config.toml
activation = "squared_relu"
normalize_top_k = false
balance_bias = false
init_std_router = 0.0206
vocab_size = 8192
rope_fraction = 1.0
lr_mult_o = 0.856
schedule = "wsd"
seq_len = 256
Below are experts of layer 13 (counted from 0) of a mixture-of-experts language model. Rows are named router (the router's row for the expert), up (a neuron's input weights, with its number) and show model dimensions 120-159. Each number is 200 + 30 x the weight over its row's rms, rounded and kept within 0 to 999.
After each expert's rows: a language model's description of what the expert responds to. This comes from a sample of Wikipedia text that the model never trained on.

# expert 56
router,203,183,206,204,173,231,236,191,176,201,172,255,170,193,209,169,304,162,157,113,234,212,239,258,126,199,196,200,208,165,207,182,192,179,241,181,247,183,236,221
up0,175,222,218,168,195,189,188,190,231,235,139,219,232,197,213,175,205,171,148,155,201,214,192,178,188,200,203,173,182,161,182,125,276,178,214,221,197,226,200,154
up1,185,210,181,221,198,179,205,187,168,226,166,177,224,216,222,169,246,220,230,192,249,206,184,229,192,243,161,238,218,166,143,224,185,220,200,214,192,189,197,184
up2,193,186,217,131,198,177,210,212,229,179,207,184,207,205,229,176,180,192,172,204,196,174,187,245,183,224,200,237,210,230,189,185,194,188,194,210,188,238,188,187
up3,196,221,271,221,120,190,240,191,151,200,216,201,179,150,147,181,250,215,172,207,139,219,252,241,184,235,215,163,149,173,210,195,187,181,186,216,209,217,146,234
up4,247,272,149,168,175,227,179,248,210,181,216,187,207,219,192,186,219,238,163,178,177,176,234,114,207,231,196,228,242,246,215,211,170,190,212,182,156,174,207,220
Digits and X in model names or numerals like Super Bowl XL and Zastava 10, plus quantifiers such as all, any, each, several.

# expert 60
router,233,169,182,187,171,220,157,116,221,177,204,214,242,199,214,254,241,208,228,224,211,184,193,237,168,171,164,214,200,169,147,191,202,156,214,206,237,187,211,171
up0,176,175,201,216,235,192,206,235,206,156,184,200,204,179,217,185,210,217,191,211,188,179,218,281,214,188,172,165,195,173,181,237,202,206,242,238,209,202,219,173
up1,191,217,167,121,217,218,175,181,221,216,214,204,170,208,170,188,226,211,167,229,181,185,217,212,236,246,186,203,165,200,164,205,224,186,127,217,211,185,208,175
up2,262,210,237,181,169,229,212,182,165,164,193,203,212,197,181,201,246,229,261,195,211,183,197,185,192,201,187,233,184,195,170,226,201,161,166,216,265,232,180,166
up3,206,194,264,265,140,238,180,200,180,178,164,215,205,215,206,229,216,190,202,201,240,240,147,202,232,217,234,224,217,179,200,113,148,188,153,220,226,174,226,227
up4,186,181,161,195,176,192,187,181,218,190,186,212,199,208,130,218,216,233,210,251,235,166,178,223,163,207,219,179,235,275,168,238,195,238,165,168,188,196,146,226
Paragraph breaks, hyphens, digits and field words in infoboxes and lists, such as breaks before = headings, Added to NRHP, 2023–24.

# expert 59
router,180,162,228,235,189,231,192,159,187,222,208,195,250,181,180,296,263,188,170,170,201,206,215,241,208,287,227,219,152,192,234,226,193,184,179,136,197,250,213,176
up0,194,202,213,204,170,206,174,182,197,231,196,178,267,218,200,212,167,206,213,248,198,139,163,258,204,162,239,218,195,201,163,186,239,192,186,258,202,249,211,170
up1,210,215,168,157,189,217,175,208,191,219,197,170,194,213,150,219,199,198,222,166,214,195,204,200,173,247,215,211,199,237,233,225,246,201,210,192,240,280,241,192
up2,160,216,227,227,264,170,180,201,188,222,173,218,254,185,216,244,237,174,182,225,198,224,223,237,187,237,224,164,228,190,206,275,239,224,216,188,174,237,228,178
up3,235,183,207,229,251,168,185,196,178,267,166,211,204,220,185,180,230,179,181,220,226,234,190,215,193,188,232,138,210,207,159,173,167,205,218,202,175,262,190,182
up4,195,215,177,253,166,225,200,185,232,137,243,212,199,196,180,183,228,194,183,204,227,213,156,220,220,223,199,190,184,187,190,216,187,158,236,149,175,231,150,179
First pieces of split proper names, often Arabic or Romance, such as Al(giers), Al-Qaeda, El, San, Far(ghana), Ale(ppo).

# expert 2
router,189,149,181,189,171,223,184,162,192,209,186,195,181,188,218,230,238,211,152,191,208,164,251,243,221,224,207,180,195,200,168,239,202,192,224,182,236,185,234,199
up0,173,211,224,174,238,188,210,150,255,161,154,195,197,201,155,167,286,231,235,209,225,155,224,215,239,204,184,198,153,228,147,202,170,186,155,171,233,229,220,228
up1,160,193,192,233,208,201,129,210,175,193,171,178,162,238,181,218,180,186,205,163,181,225,152,248,213,201,228,212,133,176,179,202,238,176,215,162,174,176,162,208
up2,188,195,275,202,241,225,182,226,226,218,200,218,223,211,234,140,107,207,197,211,249,199,211,194,186,201,210,190,174,179,226,199,178,157,220,198,209,174,191,186
up3,227,217,207,200,203,185,165,204,190,234,235,189,241,210,242,179,172,202,216,163,184,137,271,263,113,224,233,196,201,134,228,197,141,187,197,233,170,215,172,212
up4,165,218,218,212,184,240,204,184,184,221,148,208,230,146,220,213,233,191,228,143,241,141,139,212,201,179,141,234,238,198,206,188,195,239,179,209,224,158,196,184
Opening quote marks, brackets and backslashes, plus prefix pieces inside words such as pro, ro, inter, un, as in app-ro-ximately.

# expert 20
router,242,222,213,188,191,192,244,131,169,193,220,225,221,226,181,194,250,194,219,164,211,171,191,258,206,236,165,196,145,214,182,198,216,148,223,201,230,195,229,201
up0,209,218,201,179,273,183,263,186,202,252,189,208,215,213,235,240,222,205,170,233,206,204,210,224,216,165,254,160,178,197,212,264,192,123,215,211,224,179,192,189
up1,220,270,192,182,211,253,220,285,182,160,177,170,192,211,182,205,158,202,182,202,226,211,181,194,190,228,189,178,166,236,153,226,206,188,197,225,230,216,217,235
up2,247,184,241,199,223,178,203,105,221,202,226,177,223,139,158,183,161,192,170,140,152,169,201,217,228,225,200,163,164,189,182,229,156,225,205,211,199,255,209,189
up3,204,203,228,227,201,188,243,194,156,191,201,195,189,201,229,233,226,183,229,254,229,211,198,247,230,241,242,203,198,203,160,211,193,154,178,217,249,197,152,221
up4,274,199,175,156,216,181,199,249,169,205,197,205,219,235,232,166,237,234,183,165,172,220,183,224,247,233,217,219,181,127,214,179,175,197,186,267,185,219,248,229
Commas in lists, names and dates, plus joining words such as and, while, because and including.

# expert 37
router,171,150,188,160,202,219,183,198,202,214,198,208,220,202,225,189,247,182,138,233,204,165,230,228,233,184,225,182,201,148,170,227,147,186,240,193,232,193,229,203
up0,188,194,245,166,194,257,152,203,210,216,191,209,177,187,147,213,202,255,202,238,229,280,263,213,164,236,216,176,203,160,234,270,189,235,173,209,222,248,207,238
up1,184,197,237,202,215,169,215,183,205,139,193,229,226,166,230,237,204,227,231,179,213,184,216,230,195,232,190,175,245,211,205,135,219,288,214,121,200,215,179,197
up2,252,183,169,181,255,220,152,227,161,223,214,214,151,232,246,230,170,178,178,100,182,215,208,213,227,189,209,204,196,222,209,213,203,142,231,188,164,217,165,230
up3,233,235,212,207,170,160,238,164,178,281,246,196,191,257,186,228,222,151,173,211,197,178,188,190,233,177,176,180,189,217,219,196,208,232,215,222,218,230,160,199
up4,207,229,212,214,182,206,221,127,176,181,226,190,247,219,179,231,203,176,152,228,180,200,181,231,180,214,210,198,172,189,229,183,173,140,248,173,197,173,196,246
Capital-letter pieces of acronyms and codes such as ER-TT, ICAO codes and EUR, plus open parentheses, opening quotes and paragraph-ending periods.

# expert 3
router,237,169,150,179,222,207,188,180,231,176,201,254,188,261,207,232,205,210,173,138,225,154,187,224,192,175,209,147,187,152,200,193,170,169,262,225,241,235,215,219
up0,286,187,189,223,170,237,167,227,192,272,214,207,200,200,279,200,196,168,246,174,164,184,265,166,182,221,191,192,217,127,181,219,210,160,231,205,197,213,224,197
up1,162,198,182,203,202,173,228,211,206,195,183,277,180,226,191,183,209,204,191,221,184,185,184,151,173,166,226,216,186,211,152,197,255,153,190,182,176,211,197,186
up2,211,209,179,216,246,168,210,195,214,226,245,215,201,218,179,181,155,257,164,158,229,189,171,199,162,216,201,210,187,243,202,205,177,193,179,252,214,188,172,164
up3,292,191,224,207,212,208,204,182,155,212,188,161,181,211,219,312,185,212,199,163,196,200,169,179,221,188,172,115,188,184,202,206,204,167,183,203,176,206,175,211
up4,160,155,176,176,167,188,220,242,278,243,202,202,213,248,192,218,189,197,239,208,188,176,148,193,220,196,210,178,134,231,139,183,204,231,217,181,164,162,180,228
Colons, parentheses, pipes and line breaks closing fields in infoboxes, lists and tables, such as Batted:, (aged 63), °N, –present.

# expert 11
router,223,178,238,187,175,164,175,208,205,176,216,255,198,222,222,208,240,170,174,183,268,180,237,227,155,176,211,211,202,179,171,189,157,191,217,209,224,221,197,215
up0,170,157,209,169,233,119,229,208,171,189,172,199,250,173,189,246,156,204,154,156,198,167,235,221,270,205,187,216,207,223,208,249,245,198,180,201,188,232,182,191
up1,187,202,158,181,184,208,197,226,159,233,216,164,139,207,226,208,192,178,235,152,220,214,205,220,196,228,183,225,98,201,156,194,206,199,208,190,148,185,228,187
up2,181,186,207,182,209,182,229,196,236,168,181,250,221,188,219,206,237,254,196,146,176,188,219,183,169,205,208,179,245,169,175,216,216,226,192,218,202,174,247,225
up3,215,179,192,218,251,198,211,231,182,223,182,216,207,205,171,163,231,181,267,223,214,207,230,178,245,212,197,229,179,198,189,229,234,149,196,243,223,198,154,185
up4,176,200,232,196,188,247,163,248,179,180,179,228,234,227,195,269,190,141,236,239,208,239,199,190,208,200,219,231,176,159,227,189,166,150,192,208,266,205,226,209
Nouns naming a creative work after the, such as film, album, song, series, episode, plus it/It in release and reception sections.

# expert 25
router,246,177,239,198,210,223,169,166,190,183,182,200,218,221,176,226,185,218,145,199,256,202,198,228,159,157,226,215,181,205,182,207,175,125,187,167,228,185,238,215
up0,211,189,199,215,203,212,226,218,228,170,197,183,178,230,180,182,184,192,200,250,247,182,188,203,153,165,196,216,193,168,213,168,213,196,191,227,213,177,226,195
up1,196,241,180,228,237,174,200,130,188,210,191,211,211,216,155,170,197,205,179,203,196,207,247,194,142,198,198,147,178,174,198,193,216,216,190,192,217,251,207,195
up2,275,227,181,201,187,185,290,222,243,222,248,255,207,207,204,259,175,187,197,248,223,171,204,195,156,186,179,154,192,168,212,232,179,147,201,202,174,132,199,242
up3,219,194,202,186,241,184,220,180,239,238,182,226,155,206,173,224,261,199,150,239,212,174,230,217,217,193,284,202,202,200,218,190,236,98,196,222,235,210,149,200
up4,181,156,215,171,166,217,209,160,206,181,238,244,185,208,230,226,234,254,216,205,245,164,182,151,229,141,216,148,175,173,143,225,197,219,190,192,244,257,223,195
Type and label nouns opening Wikipedia entries or infobox fields, such as novel, film, Succeeded, Preceded, Genus, Born.

# expert 21
router,177,121,171,195,188,212,211,211,219,149,229,219,220,208,194,235,210,164,244,149,208,191,217,219,232,169,184,246,190,203,171,208,250,172,246,198,256,159,213,194
up0,249,157,207,223,211,185,174,166,177,198,287,216,213,181,210,193,165,196,206,180,180,259,253,189,201,207,217,174,207,173,212,193,196,214,162,147,206,214,180,181
up1,235,176,194,227,170,234,194,225,223,155,220,193,124,185,181,205,201,186,221,152,205,155,182,253,217,219,199,213,172,179,199,205,226,208,217,192,190,206,226,179
up2,196,171,198,171,261,164,215,187,193,211,212,223,226,207,198,195,180,201,181,221,146,147,203,215,202,151,192,181,195,245,179,201,207,208,231,168,237,242,223,201
up3,225,196,159,194,142,195,170,226,207,194,240,256,210,207,206,215,211,222,190,176,148,180,131,147,239,175,218,194,181,220,166,205,244,204,238,158,172,198,185,163
up4,158,168,251,217,254,278,192,217,217,231,260,247,179,172,207,117,225,210,218,211,203,265,232,194,208,199,219,202,210,166,180,147,225,195,183,187,176,188,227,209
Line-initial dashes and first field-name pieces in ship, species and place infoboxes, such as - Length, Displacement, Coordinates, plus table separator rows.

# expert 13
router,229,164,216,142,195,219,200,174,267,207,207,186,173,227,204,260,209,147,187,205,136,144,182,187,227,173,217,228,171,187,168,172,203,195,188,198,227,188,159,154
up0,238,211,225,189,179,210,196,179,204,241,143,230,229,189,178,263,203,168,216,233,212,200,132,187,161,201,220,258,173,156,194,140,159,230,177,214,163,228,207,190
up1,186,161,216,175,200,264,201,160,208,125,210,173,213,200,152,236,203,140,231,206,171,187,190,226,244,161,181,195,193,168,194,163,216,115,176,175,178,197,226,186
up2,227,169,241,202,210,151,218,220,219,256,206,173,167,204,203,216,149,183,246,220,252,115,174,190,175,128,219,225,218,170,214,191,118,158,184,173,240,210,175,177
up3,242,215,206,167,251,215,157,194,199,230,222,184,249,203,163,172,184,181,214,170,196,203,170,262,234,165,185,238,233,230,135,185,227,231,210,204,244,178,223,154
up4,164,152,209,173,190,199,206,168,183,226,215,192,170,206,237,218,214,192,200,290,188,101,178,213,131,192,202,189,182,140,227,184,193,181,215,215,259,182,246,193
List-item hyphens starting infobox lines like Born or Based on, table row-end pipes, and word-initial fragments such as E-oc-ene, sp, aut.

# expert 10
router,219,185,241,172,130,230,216,176,230,213,162,189,190,202,244,196,194,166,177,181,192,198,201,237,210,225,182,215,172,208,179,177,226,136,236,152,203,247,182,139
up0,204,204,177,220,155,169,208,216,219,192,181,198,200,224,240,155,194,202,221,220,195,169,183,216,164,186,221,209,158,251,145,213,193,208,202,216,127,241,207,212
up1,188,240,183,197,163,257,207,196,209,241,151,187,196,176,225,199,222,172,268,209,258,193,211,203,235,227,229,242,148,229,156,208,200,180,218,210,236,179,168,120
up2,205,227,205,180,203,183,203,214,234,239,184,160,187,212,141,249,202,218,153,242,303,181,202,226,166,201,195,209,195,216,187,182,263,200,187,199,230,193,220,146
up3,201,199,220,220,154,202,241,200,168,176,207,151,161,161,232,231,210,203,158,190,238,151,203,242,236,169,215,223,215,216,140,188,210,162,236,188,205,185,217,134
up4,244,214,206,137,212,165,213,229,201,169,170,209,196,190,195,226,190,176,260,160,196,207,221,200,255,232,212,202,166,208,198,264,216,185,227,189,212,201,219,187
Word-initial syllable pieces of foreign names and rare words, often Slavic or Semitic, such as Vol in Volodymyr, Mac, Sal, Az.